{"n_experts": 40, "grad_clip": 1.0, "batch_tokens": 131072, "steps": 6871}
Below are experts of layer 5 (counted from 0) of a mixture-of-experts language model. Rows are named gate (a neuron's input weights, with its number), up (a neuron's input weights, with its number) and show model dimensions 160-239. Each number is 500 + 40 x the weight over its row's rms, rounded and kept within 0 to 999. Numbers have three digits each.
Before each expert's rows: a language model's description of what the expert responds to. This comes from a sample of Wikipedia text that the model never trained on.

# expert 35
Description: Colons after infobox field names (Kingdom:, Census division:) and pipe separators in tables, plus named, called, titled.
gate1:473488465484350501525450470505523539507501513462493450511441541560494564506441581544516423471508512450512422465519497575453533475473482491458542433469490474523481455515443539576534456519493473506491557428505453448516486491625492525505493489
up1:530424523505541460419448481470534505490531506554510531512515451414503496459588444538514522492484522532528456487470450489502507464546590549572537494557542597505543510538538539477537492496500486502490495430422505504495532521488475569464451505
gate2:508466497538570532524466564457426515447489452487569537519520485504487482461487471582404502494520578459473514524488504478505497509512457530561556498463560429470453614535568515495548468494577517535532508519485483431569546505481554473500485487
up2:453528534464451556486541433488573441533491494506492514466517523478514473496464514475551510515511458481526506465541432499469502461458569461490463495483507551499570427473452492501520562458436491504453481450538495505480465540534419516522539453
gate3:510496514545471486533463501549553449514458524437474566502478501522527519482515428511546442538532465483492530529506445538484459554479471487520571416463492470453506532428541487510576548494574502513573453537453498545459447511457543521493445495
up3:465530507463553541494510551457499535519563531511532406523556572518545520497458554482446513473540557543479519441523537469451519545534471532431443488578552523520554518497486517493432435457462510532394605500506521501496545492495488464494520446
gate4:454451499474444525482484462499573546441459502498487512472495464504557543408500422506425538503513525488400480410554482500433507514508487478485529477463494479529529503470561493482475545471512592518552508437420524476579485427479487457547527467
up4:516503466508525497534517434463530452461466493526472463448565541525519458610505579586529511455444475572503502438510554507509479556501486541495496524467453505478462479454536520547436525501495519493470519476535520465461503555466524582439547462
gate5:554513463538499454553566442503470574540489583449523464508493486521570511503557548469502528480509423557494523535457483466487557448472433504522477513529447484554549590477498445532522518520546521478513433439530457554435486470387486499522414447
up5:470468519478507511513421499455502424514549468548458508503502517480505425504519464557566461487456612502547474520480508518521481526566538501457549467479508525453467429568520479512485540466436501482491539502487618491534451513579523505504602529
gate6:513473447457499531466513498532531484504522517515546498432486509488527467506495531435478508438504457559505501510497495546476469543518536491487449422513498490498515508466462551522508566452453501485530472453469467476437522535511500486537527545
up6:536490507418552446553619467503446453454452549501510541568461444496472540525527469532483507498546469449479524511504427430461437541523479514461562472443406440482504506515475497594447474554530505502502551500556514524501531546458520504499492501
gate7:492481492427578462522498443450510463505500545524461522496493491499527423496429498489560463422505470511565446499403491500472466473465537601528517467468524474461466515532492485478512478529520500465437569483474499477478456501462459538469540486
up7:524525525442440489502474447493580538497480528452512492464389461572454493532460494449459452550570520530518450540458530498407478492477579567475493458436562460510470523541497513515554539554519497458480524448509493473462412475478468461539543487
gate8:586485522559448469563529522529506540479505634502581453476549513396466498467525456527489514567551490526520525537509540470455548460434463473550544555480560495478546477452416437528498539519498476531571495535476511494581530506506550418572459528
up8:504454457496427504556549483492468470575539484461502497508422535461559432511525547552497505487592519531500505491522499485454515457491524446510512510428499492517461432559504532422534548518510497518586507539442529489544479479461501447492534484
gate9:462496585477507533516496435521497520504502520462453532501519536510503501508523570456505466544437561475482468514499509537501534498554503465590510514555443539546540590555510542466468535576507503439557528443538485439487415514479508579517491503
up9:502517476467518506438529525437532540507539475462555559492456429489483441499531443568534468547531462487467533527477491449467507507494525530434519521536499503489456543493508471492475479477521444476538510494486521552516515458476485481531488574

# expert 19
Description: Prepositions after a noun, mostly in, of, by, from, into, as in "a moth in the family" or "signature of".
gate0:455511454449531507545528511598486440545512481524422535534547555553563484523492518536552492567505494480480525443493579454500480467449456512538507567582497469500550515532505498482567470489521559503545449422576515521509463470482446523425538517
up0:515557401493511454544404411519551504490547573519563420467453516525518484452503492507476513487500533507493562503512537543518599517529472469478456431557560485512433504438530501502452566515506424484435418467501529525517554441491496526518507454
gate1:525533494541504496450430407495504476479491536526531556456523466484560430495521475512566506461427566560545523510425535488482473480508454514493516493512472410592487509487466506539553451506489466480493461532536442552498481475439464452572468525
up1:543560556515479533548552492541512535462526398496588568516506517492528498498511550547539527455448606508530554448507418532585518493501540525468498512513458454506523480535459478541530426526500464502460478456526513506500522479484492422560478516
gate2:484431448462433521491449550548565542542556581482404557490511465560456446540411575483496503522473563454531514517498512494526515559466492427474462498456519493465509528508554515457492433517409569534552539531498519412507502542504462451475512487
up2:468526524488555543502537551503487470459516490494570522490524477521497529453549470430486564490506421499472472477508545500448495460511527463485534461469481472506525547448552575544494436514524499431460483576525500584531554499507439500514549482
gate3:405542484495456566512505487518434459501431536575539473520502540550502528485510546494505582500592494463527493453497430512517518515492534445490526459512527438522570503478526493523529417465519487554482488463586503510479459523574531479485493581
up3:537514459536461557490571462474436561493484448501512459544484482478499503429512458514537482575541497488452498518543508426554473502415548484515545508508566495515493505543497512513491460488583453482508510464555506457515412444493518492481545489
gate4:529513521414462508450485472465463548480486484484500515552498591482500516515473530492470464495443500519544494426488506438475500548515523522497496461475505461494477541547524488508557579504545501392474466528477582491520506402500448545469555583
up4:549495455454498542465467472553571585422505542481537547505479513555486509504468563518519456530511494493568484537564466571473588508484516504538511515564425523499461516481532464560516551498477454431568464423481549567468517547529496479491589543
gate5:491455537478533572503558525469524439517510500518502514524491462596471501511499517419454517492530478543541491486460476429483528478493500550475517484482519521540549476490456460522522473467535475409456415544463529536450552456523444471578461535
up5:478526459519474472502449473499517566467530502459443491480523519498508456479474464546471552526470574534468490584498537459430504430508528544494444537558537507531484507465592587499503543561478499553513462480522480594499562511490533476476541580
gate6:488477519516542413494610536545516510482471544448486493475540475485575536577506522562507571420498433477489480507525493564465460443484513491506500488520478417504476502510511513520471483475532559506549477551520553565538482458431481470443516509
up6:494404475600463441528541474420451481460538508425478465521476511469569511547439436537551410539487523503573491503484479530488491483493485455551554485444400461491425527512540561494576530476418447565506492515547552482517636507455468458566544536
gate7:495453578556512498477494445463457498451436529532494586519494546435530520502488441532466454485548525525473590466508477493509554581502480464498497470554455464501576536567474583556455563491470475546528499473465509515515487476543533532480584542
up7:483542576472549485467535517508525538509481501554545479587482502561545470484556497454522546507534439485462480495627465466549538463533503470513511478525488511524454478444452460498480482459467488591487517472483467535511436460484525517517498531
gate8:567485466473588516563502458466551487476490488496473449580445478461445457495523534485453436506479513555479549474540509488542461496570476422549479516467488538501443507489427428562546503499504482580494516496442489521523527554471530479533522489
up8:558513510452499529535470518541524527459535484527537536485558509553484461524524546452559403504496513572448570485589530508542406531545513462583414428551472516448470529506516467485547534489539544489500525475501508480515507538496495481559504533

# expert 24
Description: Word starts and common nouns after the, often directions or building parts, like north, back, co(at), door(way), land, village.
gate0:542476479535500499353501517586504518489513540508431556479476491471536518510495502452446548542545473461492475474436402574507503519440470536513486536515547481474574510553382425587505419488456506525483453431543490497461478579501530455504470495
up0:498443497519421538540515554446447554474537509478599443508552449472513473476488492505539544559531469468521519530495561498499459472475490466528502436537447573557494454479518537529461493507524536529459536527441573508516499487519524601535468462
gate1:494507470451472525460472489463530413490454494512475444478512489430537458491577499480534464533536531555474441494630501566526477521580526443512511478509503493446503470485457530464585506468515537529499551471504530517507452535558431523435438461
up1:488507554428460489441513492469536444495532482569467436522521527507604484507485490527467562474528510482429502564519475538506508509633516467496475457485493430508432512484407527492491476498508515485501542510483541414457459568443468539540489464
gate2:518424495470488439457450527554490467518516435521454544564568466407535500551509526543532547565475474477488488550449469583493457469558500588520541526493547489471419442498514536475562450449551480500410452460512520552507471494492485562470467513
up2:507559492482496494526554477528478451462515576422472475491608558489417488481528469530484451478499518452417476507516563479525511504479418485486504492444486514505497471470421418505465498474411511520459539529509448510484414532538490462537504441
gate3:500529564567525502535509451515489517472514489504441516571476511446542453518512562496513507513391523456559446524454513490481452435484497449530450468569530513493466526523488560517550521503555527532550491528465497517466469464580521564455437556
up3:586469442490556423530546442572535520499473585562497493575496541516478543492438511550517453493509567436527466361561514467513468504525467489397476549494555498530496514480564497542454526466509544498511500480474467508459453507444531513520520544
gate4:400534501445509440506482508427547478468528494411529499555572489495488432565559527579543549476510477436481511508480498486468486493535500470552535492467422527606496511509488616507502484522469507474457414498457526487445480514462490523508497534
up4:522413490492447471520455482551490517437489526500547459437415562458489471460463458469514502543493563475588516521483457467466488494463453509499493589501488497497534487551483529531453553535517526523549560511556433524478530504486406481448437521
gate5:467479508454491562464530475531466489469501448490577501526457537410533468479444538495418405520494489511526464500507480532526521535492487469521462561560422526438497440512509513460526475432489514478498494506391513479479499468495516563522597493
up5:443494573404518505501534461483494539430549394558546508557404514526454460501459440548464507533382509445545490570414474575485575474540445535555458435412444459464479477511534504473550537497537473506542521534536516462450544429487480467488523414
gate6:598553482498448558534530542534510482509502504442483496507515493511542500519473470509517458479486462537500490462612505517506469499511533504486503485464434485561505558514578492588447415465539542608559481501472504517441543464498500469536492484
up6:471527556488502455428514545460503541531601472560515455506482494526502465536469409465504594488536579482493501497473538480490536480459479517582478519464532493424480487528518508530508501448484487505478527506505500479468475534437494544580462471
gate7:403483560526476479504569455519527445479524427469455374577469558489517417538489506553522494473511484545433509500570572500390485573491510469522539491524469440539502488527465509495517499499492481470486451518457503521531495531510538507492538499
up7:514523546490527524529583590465532509473513568484525531494540482499458467509461518436464447475485555506542526552478471564591528473474494465478503468449497532490534476527488520514445539506565498544542507513500511497469441524485486494542538494
gate8:542415497519443470509495586512489494478510569548457490488495495464470435610427500517519506521510473479510501509504464436460529421477449478474495449570502577441458460472484541512492536498541493488496481492426504515519496469478527407547504466
up8:488536530498483501459521539494522476503446425459507484538483434531552521505501497507473468491526413477517530513469478491634452482602581551502544500489519524501473479498523420465498517496524488430518539459507538475526490440510471478499469440

# expert 8
Description: Commas ending a phrase before and, which, but, who, plus semicolons and dashes, e.g. after season, University of Oslo.
gate0:522494438546442519528487500577491467470566501554558470455505455525589564542560448500504436509479501517470495452581494580501484486545449516551508536500445508533506505538489584466441454468484479493534476512437478511551523424421556464497537532
up0:468453491511453461495491511494504490448505479535494458507428445481586505470525489488500483464565545447447481494443517538470574511566527508464503501500603506506460482528576488565481483460516479453435434532527487554518487460471478533488522497
gate1:486446464474517535515499471561474528494481486509562457461389492534526501502500442427461490469468455514476463475428578473559483464464507537513536550577536476505550477547481481559456471452513506532492532525618512505660502486522517503554447507
up1:512525510552451537522467520471562549497527520527421511490537532506500516532522509551590474492543535531540542455499487545471527505530528476492469543443487508446495511485494565482559554568477448463454429469435516520379543484532450471561512510
gate2:470477478493468494479522524505439514581556513476503496493458460510523482437492505507461460502508588523484564553440587494502547473469512478542450489504486501450506543478539497519532534477554520466541572447478505556451530539481490419571494496
up2:497454515499563477473563482498524440488528475451554574530521426453499523535487512497544450431506451546589432553515564454494457574476465486505534528522419457501496442504484523506516468520459530506513436474532514513525605517491461575398516479
gate3:534441450459539520451458425530485554549593552474505474542451514492425493561524503497501454516488503425540480467449490448521522515573554550494454487494484471477478481494514453497516501489554551513506501418591516574546455453524571491534442559
up3:448474445502485476507457469504504476537572505435443511528503517526482518574570498565488506494544505467557525486479489490539481521614493571456441467483524473469542591527469492561514439480540531449450517468570459539498439462560546535460474498
gate4:564558563486463486558490470536527489549561452498580512554493527471502458463509501436471463504454507461489527561518500531566518487401470478463519498435401490518505524542494452545550500557480501440539459486473530470515474492440511521493538514
up4:421474428504526581400535539513482486508455517510423507485530503540533530517481587536534520497528462529534546473475624568501382583515551495501530578559519523475475539512440565472456494456490479566491450482477523533467504504491523531513473570
gate5:525510426495495465507417533458447457469534504408522499512434441502566560524456468538570558567462498537483469555387443495469491536536459578558548580586501459496471492456488438508515475465495535498479481505474457526545516435480525431484508520
up5:464468514503500537501551531526447517535517524532467500446531587544479487502505432469465422438533491527486524523567551467544539484460491445495457439408446508462493509512494547490437509525501437519476492509498577518474519530541499573541457536
gate6:492552504482449475488470506453470469548576522458500464533528485483541533561494501502534449488473602508500517552506507501513552532534455443483447469501511500511499531498458522437489490512466558450514489464516485525517481499484431453435554495
up6:457502466507465430504451473470484482534517496507447504510494460472497533550492510517526451497460550505523511521506458525514555529504482434537432469502462480461457511489490512481454488463568562451495527475524468522490525465497413475520575566
gate7:510504460490387478606575437505498466527521498508614506528530566500565506502459539555536485500501491482479548479502525550533474408503519521493530548424559461551500536526510465405466449495450513549558518504470515584458535529492491506466492551
up7:503447464439527476539393511454524550538483496524512450430574480499522605504523519515433462480511534529512513529522521383411497527522494517504559522581549543481498499549485487612510601495476481466505523465521516466548474497492500447497559511
gate8:502447496512568614484499506533464481457457506552513489505517497476498574470489487436444469531476537503570458542499466445481505593510514461463442516480500528531526544532479473493563413504583558467542500436544537507441521520484483481554573446
up8:518498490519571623499522493487525502497485475572537504460483531487506593461463501424425463527476552482536476541528436415523508559533503482389446501472533525511499499566491471488539390526571549457515481461502561507471507539516483494564533446

# expert 0
Description: Subject pronouns and clause-opening words like he, it, that, which, as, who, because, starting new clauses in narrative prose.
gate0:565500567494481509547504493518541469444469462498494567525479509532517496428535456500523488477524448409462528471618523494461450432552484496525444456535402553514498605494456413484534546466479520431513531497535483460436490500466457520497546464
up0:488504555468510535508496521495502441474518501517489446486535484449458552502535473496554460501465483478528497507553468482420578467499560477480530414536577415536517526523522413507558553455510584445435544449495477502466494427540530559459535502
gate1:515448517581546470537588486557436453530499497430477527466481533540471554602535466550513535465452552503530534485529521561595528477455587554546487536507539516528441531494490583467584476426468503485478435530528441483501508484448519561576509483
up1:486531499479457530487441517543549558461469542531512469541511523547476425435497496490514491500453469462536485515479482444523480521506462472443526514478497520573477493501547469550500521558487499451528526479558590485516545425444477552480554550
gate2:493414539522482491516502508490535521469506454493514515564516522480486488506508509553453478530421499553509511438491569483549529482511563504478550492445451538427501481521477548450470466517474492515484507418473489524459552473508511518438451476
up2:498498404470482434498507485508527521467551457513516411437557533472559496590447500513568507540604576479549491546501488570510528457487446472475485532502497496482546535469460501428465512546514555520471516423459471546541457509538463509462511554
gate3:483510527525518536496511516461521573539367398531473529439489490489513487452593483517454553550486486504483479450565484431515572502491582527456499493516486495454534466474531573470549491510481501515513501524534535462506548528597473504500503438
up3:512453498496464507507479502505522437498535570521536506558493441502513535580429501481497453467524488479552541548437460556496461470541401508511468491511536525536454517486509444515457492454511495504506524507406439619489458493449540522487496534
gate4:446438507479444485548444428504475526512469477501515521335455512481548566502487552479518441505538465517466506479507520564537419471516436450430499482479510537448476470505554476449496497577483500504554535528525526462461459493438514463548502537
up4:450512444442455477535568515447512510559473466481485467382467466543534551522520423514508431546477519543533501463469572512467415533505438529475568521603487491542523450475542477513426500468518492506499486544419492503485486470490564524473482503
gate5:564499399494487548526490463525573485551437523511513484512516445462488519522537516522471478455514468542452496475426509552510508548508536493520553520505534512458542461476515562496481501539489477463482496572445435529556470543478530457509473526
up5:547490516461420541503486524523489496564523553511485473424455466544497474524534466500452542525454535487493501508493505482503509438510544450459483528442478466488454488524490481509470534578511452531526421461548530509472541558592403465452466559
gate6:514512498426483461525465605417490477501533529459490477545517515443482465499465501494472489513472525542483441527534477456465515493475553540446511460489507531489486494484472531561505526521546482438524417531456469492479524482523502521474444552
up6:479511450515562505467548517422398488567504547419511533451512426564491497526512447539524409494468543538540446481499497515550543442521492495549505538470458569585482521509536487544548597500477456496500489521604425456529482532554496510531531450
gate7:512523483576471503500521527534491450542439405518490523554541503520447514507432446480460473466507505523406463522462472559427466559487478479491565460455543455470558459499446570516476546518602497479546530473509535517530414534497558487462446447
up7:473524534459497488494443534475519504437578516468516444468472474461525388462511539557474528487479430473592508501522510421552519443489479490484495549562411490571487522561547472426485462504486491497440498458467539444477483472494445499480526550
gate8:529440462535480523492416513525558527562538515584500509471503478464489473522479535542497460567489501455536475443540433534529491488439579419482475499485452490553436475481475523489454523459507520496511521472536494560482536501510546489400487520
up8:557535579469520468462605534417487458477439467463478551522484507514470479477507471499500563441530485517479466538474596487498490459535397564476492546525517504503559518502583523523505516534505557521513504522455509437502504486476433479527467464

# expert 14
Description: Quantifiers, adverbs and adjectives after is, as or a, such as most in one of the most, many, well known, -ly endings.
gate0:535517533524525534520478454562462459549486509517436521548534494524546499540519479570565515476460472506466437518562506511571490472487488524478507482480538509453470482510465489517475498559509509460498475505493522464542460552523559539516488528
up0:452510558497474491546510538525463605461527529459545525477557518432497506522448568487525540512478543538521565549466502442403471485546537452510555501520462438475484539506514495510526449476564460493485455497475535510485532468419463463488482474
gate1:469505600517478537526447572398418435475600454516533456517493423496561493458414514499443552514516435489559560437471552546505513543522464496495522468532512443481459516477564461473467534496449469438483495575506457575472527578492498502518536506
up1:514475486551477497465474497531407493550405489456434450505486487560518491493529516506488485427514545490459470526561571562475443517489535506476445570448560570481507556499534512488496504485522491547542537503444555498459526518470483537478445479
gate2:490524449507465444472526474518523516488503624500440503478496513451491497465519469416505497440580541521465436451479475466467474466528566578450524487504435502545409541429442550453505492495540539474541460519539453453501512446548514556488500515
up2:473512512472477406518548540459485495503476581518530499485513499566479525516550442533522471539541539519420403439531464433482495532496523538531458494559418486491464495550416447464479503504549542460547469512541505443468523503570506504505477532
gate3:514528497502542556448470535419505462529455461413540490416539469472536463459491457496515481509496548488414495485489548541475476437493457500511519555502525482475510479539532551465534535443449530556493517487525535511514488419468535463525545365
up3:509512486499496499395466435487497499549446514474527428433496555471389439482493468529518427486523508535482537485459516525510553462546470466503535573527445473422466503490518602489458491512449525556545462541473472483560477475525486529495542425
gate4:628452460544488499511546499491480495505477535507514477497583517520502518567492459410577528520516536500547496512430548491519531518524550480485525437431521486495532573520462489476465489471463486504458474446495512450565497529490496485509475535
up4:476523500427486526423470554548457448517554590464527529538517501479546540449476494558546424509484527477492582569497455515481564556454505479474487530539444506474467464549468552487510457509552568541441516537521498506430551537499606504476552507
gate5:536473425544451496505507458528501540441464514444456555509432477518509485474575518529511456475551517495539515493491501515536497522469509497543456517443480473514497542492488533488566435451539513535531519477489459543514470534419565466545407495
up5:522508436587478488486514494515469462558487518504510595467498442530483495496525499580506524475562480533490489536446507575400495529470435536517514464512548549551547448564522418605506528524501481455511480543470478496537486501405468565492517475
gate6:407461501460481565485503544556448476512533505492540472465502481506483532464499452534444514519467478457486502481503513513527438495515483485527421475461479478508467515577487546545507477516496545498503490508490549469554490570523512449406523500
up6:532546492545464405488540491517531471475583535541540492518454467514443446518542561526519504565483501466526551494453482497474424509532455484478542531475453464522458508485527497545514566498457460532393519542520548479514492533509491473479526575
gate7:595522489413495540485521484455543501496443475515503439565520416516459532517558486522506480471491527478459477545526528500573502490535525510511563523467466499522493441471485573512509493519514455577538469485522453450439465541521435506492544491
up7:536556535507403519492467435530490445501499530450488428561518496421492468504598455543418478443442496453430490427506460407475540535449534474501519523446492447515541468509510547491471482484545524482522480424540570499421510503512504445496536563
gate8:529458520500485599575511495528446507461517576532466462462475458388540433472499543516461441495445491490551503480533500485464467447496489505527479515499519531492482505552562565511514484482570458503460542549503562527445514459530466523495477530
up8:544426478471505487558524459523531538493491555482477476488487524480537492451542574531415435491467521576506434468498501449474509535564491461472503515507499560460454500579488544472479444540585511493491561506503506525419540455468523480545577528

# expert 3
Description: Conjunctions and linking words joining list items or clauses, mostly and, also or, but, with, including, and ampersands.
gate0:492484503505509524511511555509488464413498458459518448455460460482492572512462475487521406456512504507435451510489527544478485471515499468532490464527446455465490465495534495562570548504559463518445492526428442521476519507494463483481488516
up0:507539534495519598554480533487548539467499458545459467523488481419462530439445496528503478499480514463484468504446531481463480471449522541500530456493503568453468472467453529519554553503535463497492513478495437535491514458489498542481501513
gate1:537452467539493512488521512431569497480549499483573535402514469521467565488467427527555516461453484501509482465637475500470521548518554479478530478505496492438542520524463480506488490489523473475452444497476497528614519478441520473519569483
up1:537490482549503546524521568424534507495423532500529526502483545554502561451489574491442476549471457519418516518483444443417490555502494467548544512520498503517452540542469539599508508499518519512493513511508509456472505474458462550480508481
gate2:570545604507493501471529550540385530511465525396464586443529540537434493432530511501537445566462476561539510485532507507517432483474468465483511472527483507494528516496586508507507555497492494501490511484532516520516450475570455516505492540
up2:515550587529486510550527523490473518522498485398454544502475530505443531477554570546512457562472498568541532488502479497521441491487483511481531419490473476495522521544516486481492540490506464498533521492537506548522430472500501463469541535
gate3:522475473519563449465490521512554455472490500506517511546545516505458547510521512532542523490500530490519542454535485530531481464462524477498492495525437516495489478516557428442521471465386543447531456487445470520515486398514490527525518576
up3:501501466497511469479457533478538488518472501513446466509442501556589420521490469511479468421510559509526573532440500490525507496549481464569601510521470467531494507478497430437524514549472520464572505524502436511493479473540473537471546507
gate4:422526519504469530448472556483475524459483473500586513518490499482533497452531500472490421498524486453493501506501578475483514540452505487464495511484538481498463497494548503456531520467470537536494516459510448484507403522527471468440488442
up4:463499510463464496397528552516518516487436497504543538552428548498503443452526476422479366526552482498529548519542483493456544541480513481479475575469490517510477477487565510518552450448482456552469573475447451481494452529485491465515535443
gate5:513456509500547480482483502501502545492466537492500469492445490536475439539384462539536484453427451513480491521436591496448515554480475548509471521515554454505493437465531551486543564447474558550515502473546524562481459512535485563453426494
up5:555483512514462470453449464514529482475452507441439517445454514533498429513525495527526471483477517507462460511489436496467496535484420516540497489462502462449462433473537516506510576415491523509446522477488482497505495453608509504485423517
gate6:545534583498487465526494541420509513470532531523481542467475383550479505541517488580520506476486486535474447535526472499505486510468450584531495566506517564590486524481490508486490514550517403482461515491519507560509525513460498536426449515
up6:565459407443458516542536543458463511538483447523485480491514547470589473472465534477481522516573516530532524424596519554477474521520508478415465466461568489416454473555512467520437510515384491539542486588573495497559408526529509512561482489
gate7:526490579490407518531491485438519438469503496550533521533512546465537545519519507428531503523551512501497470505473445496477492451529471456489555486485519458520458471536463493503487529485520501503549533475408524560482433542557512504441495537
up7:452508543507395488517497518461528405495496507535524500536510533492542516513510490412534538521478545529521491469478503480485455522509494442515554492501498479532497498535486516467483522422491457462579540457443510536502442513527489458425488507
gate8:505531490551536480528565508458477542497514518446481492475532499465606526490533514519476543493470503555450589508455517473503525547475501548508473501475538489453439465502448554459430524515585475527541606498515452472459550518448384493446519521
up8:459477505526484499510436543557518499471525471498524488434492583482585489463517542455513513517537507494554483415547487499495556549469458482505538485484544476489555511545492460411465495597458500583516453485511502476454510537492553482477616503

# expert 5
Description: Column-separator pipes in wiki tables, typically right after a person's or team's name cell, e.g. Tate Fogleman |, Jerry Lees |.
gate0:423446541488514542561511528483422418427532529486475525468458458414460422444504569449496484497515456467523492537480497469507471493577532422525563552447487489520529562552515567447512482425542549462558503518548533465535493465476485506477515553
up0:565486427481489553517556453494515491564526509550460554512492555521437488504463466527463528498496521541451477524497485467464464605402518544518517467540426473533546500440512478482478505563467421548488523447532472478462521488481515552565504491
gate1:505486490494505498516502547408525426549473481558470462459536486511508456523570490562518618541497492491568430478537576443529516458465499490513491455538432517509496523475478474474535541490526488483456542517495626430459576540545529501435471523
up1:512512529445453457466455454533486543473548546413588588432468513515503540506482565459510417524463508512540545503524473486504455503550481545558506484420496486506466520534458528505531466521539539513476487449515464554519463521501426465508540472
gate2:481472556447541505458511477446420432449507525455489456484450561485500495503471547546470483545424525502539541527475466485427532538451476477514471420426566476510469461535462494480535454449517555375491492519481490465488487525527497487545551458
up2:461451508501600573443480483436445478530491522451476443527488528499476505498428544499482483545447509490475578575497435458475542509452531469506449452460571407469563411536458539486499475470544457432516514566506475504477446539480479475532537474
gate3:519456467522487467434544545516493503478491525507492493551524525478465491546509488517462556504535468559436505409501498536512461396451563495566519493493494442499425510502511583517488497494508555464484532532443542526592446490509459493454537481
up3:532547525495488515495464475500538509499438461498531535457507488534500549453505509489534470545489549449602509608485523457490524562537420493437471516505511528507591539494498438523506511555493458539485457482614482447415571493535614501531457526
gate4:434473490528522465562436495587508496502488473529515518493487602514489509534466547508480436463421426530511559486508555502474385503473519466542466448546513458405493556456496504420510500487491484567478459475438526500509480530454516464515464460
up4:436489466525534507598495497558477492514412456487514502533479571529432538500503528517460446439437440546529551486505573460502418525487478461509441453521512438457521575458456441395494506463526513547487435495471574513542458499437504497494468476
gate5:489485425436469461537485444501451526494552533528493469606493555430528430459524550480472455498392494505530542534535535542477457472556532484450507461524427528509523517510466425486511503459495539537451523499459438480490532508509492473498580595
up5:508504571544511533466502548492536509531455438529492502425470413553492554536470484506519541506594515508442485489420467455526535522463457494547472491460551480503486487459573574496492512538496485486512507475510563520514470458469505503496444421
gate6:562464502498508516422496476510527524481515495490489572524472561462437512494493517551485478487514543500519518494508509447483488423495569500505495517464522485512500463508502470472458478448518529468480496515518560530475500437556574492433491495
up6:399491518476494542499461539478455543481496463506504416551507514498460458534458496459514490507491457514507486453493468509504470529495431519472421486532537501497490537466542495553606481551463510487533479483478486473539526548439460554536553512
gate7:503525551486512458468562537526446545543435609532555463413507593553498456500517522475535532483523439486459458418567500480499514564532488478568460549481563492450456510529505489478534468484520480499499538437441496573537506461470506519576400538
up7:474477497495486569533418509505535444478589419450417534520459389427528534483453469568521440566492500499493480540412489444505483513485465557467498433480461489522488466433496532506506547509509544460551458537506473497465480545558483531393577507
gate8:460513552508509599563514409438525465540520518454456470464487478407453500488479538504499508521571532441522506436568507548564483438499454566514482483373508437532530496512500486431458551496512509443519460519527409496547506529470420446577463452
up8:427473498491493432424514599483537552578454523530559516534555568541561522491532386483524489411418477552473482482419502514533537522480483510454505525578480572487570506518475483592521475525467489546503497448436587529471485468540470583394588596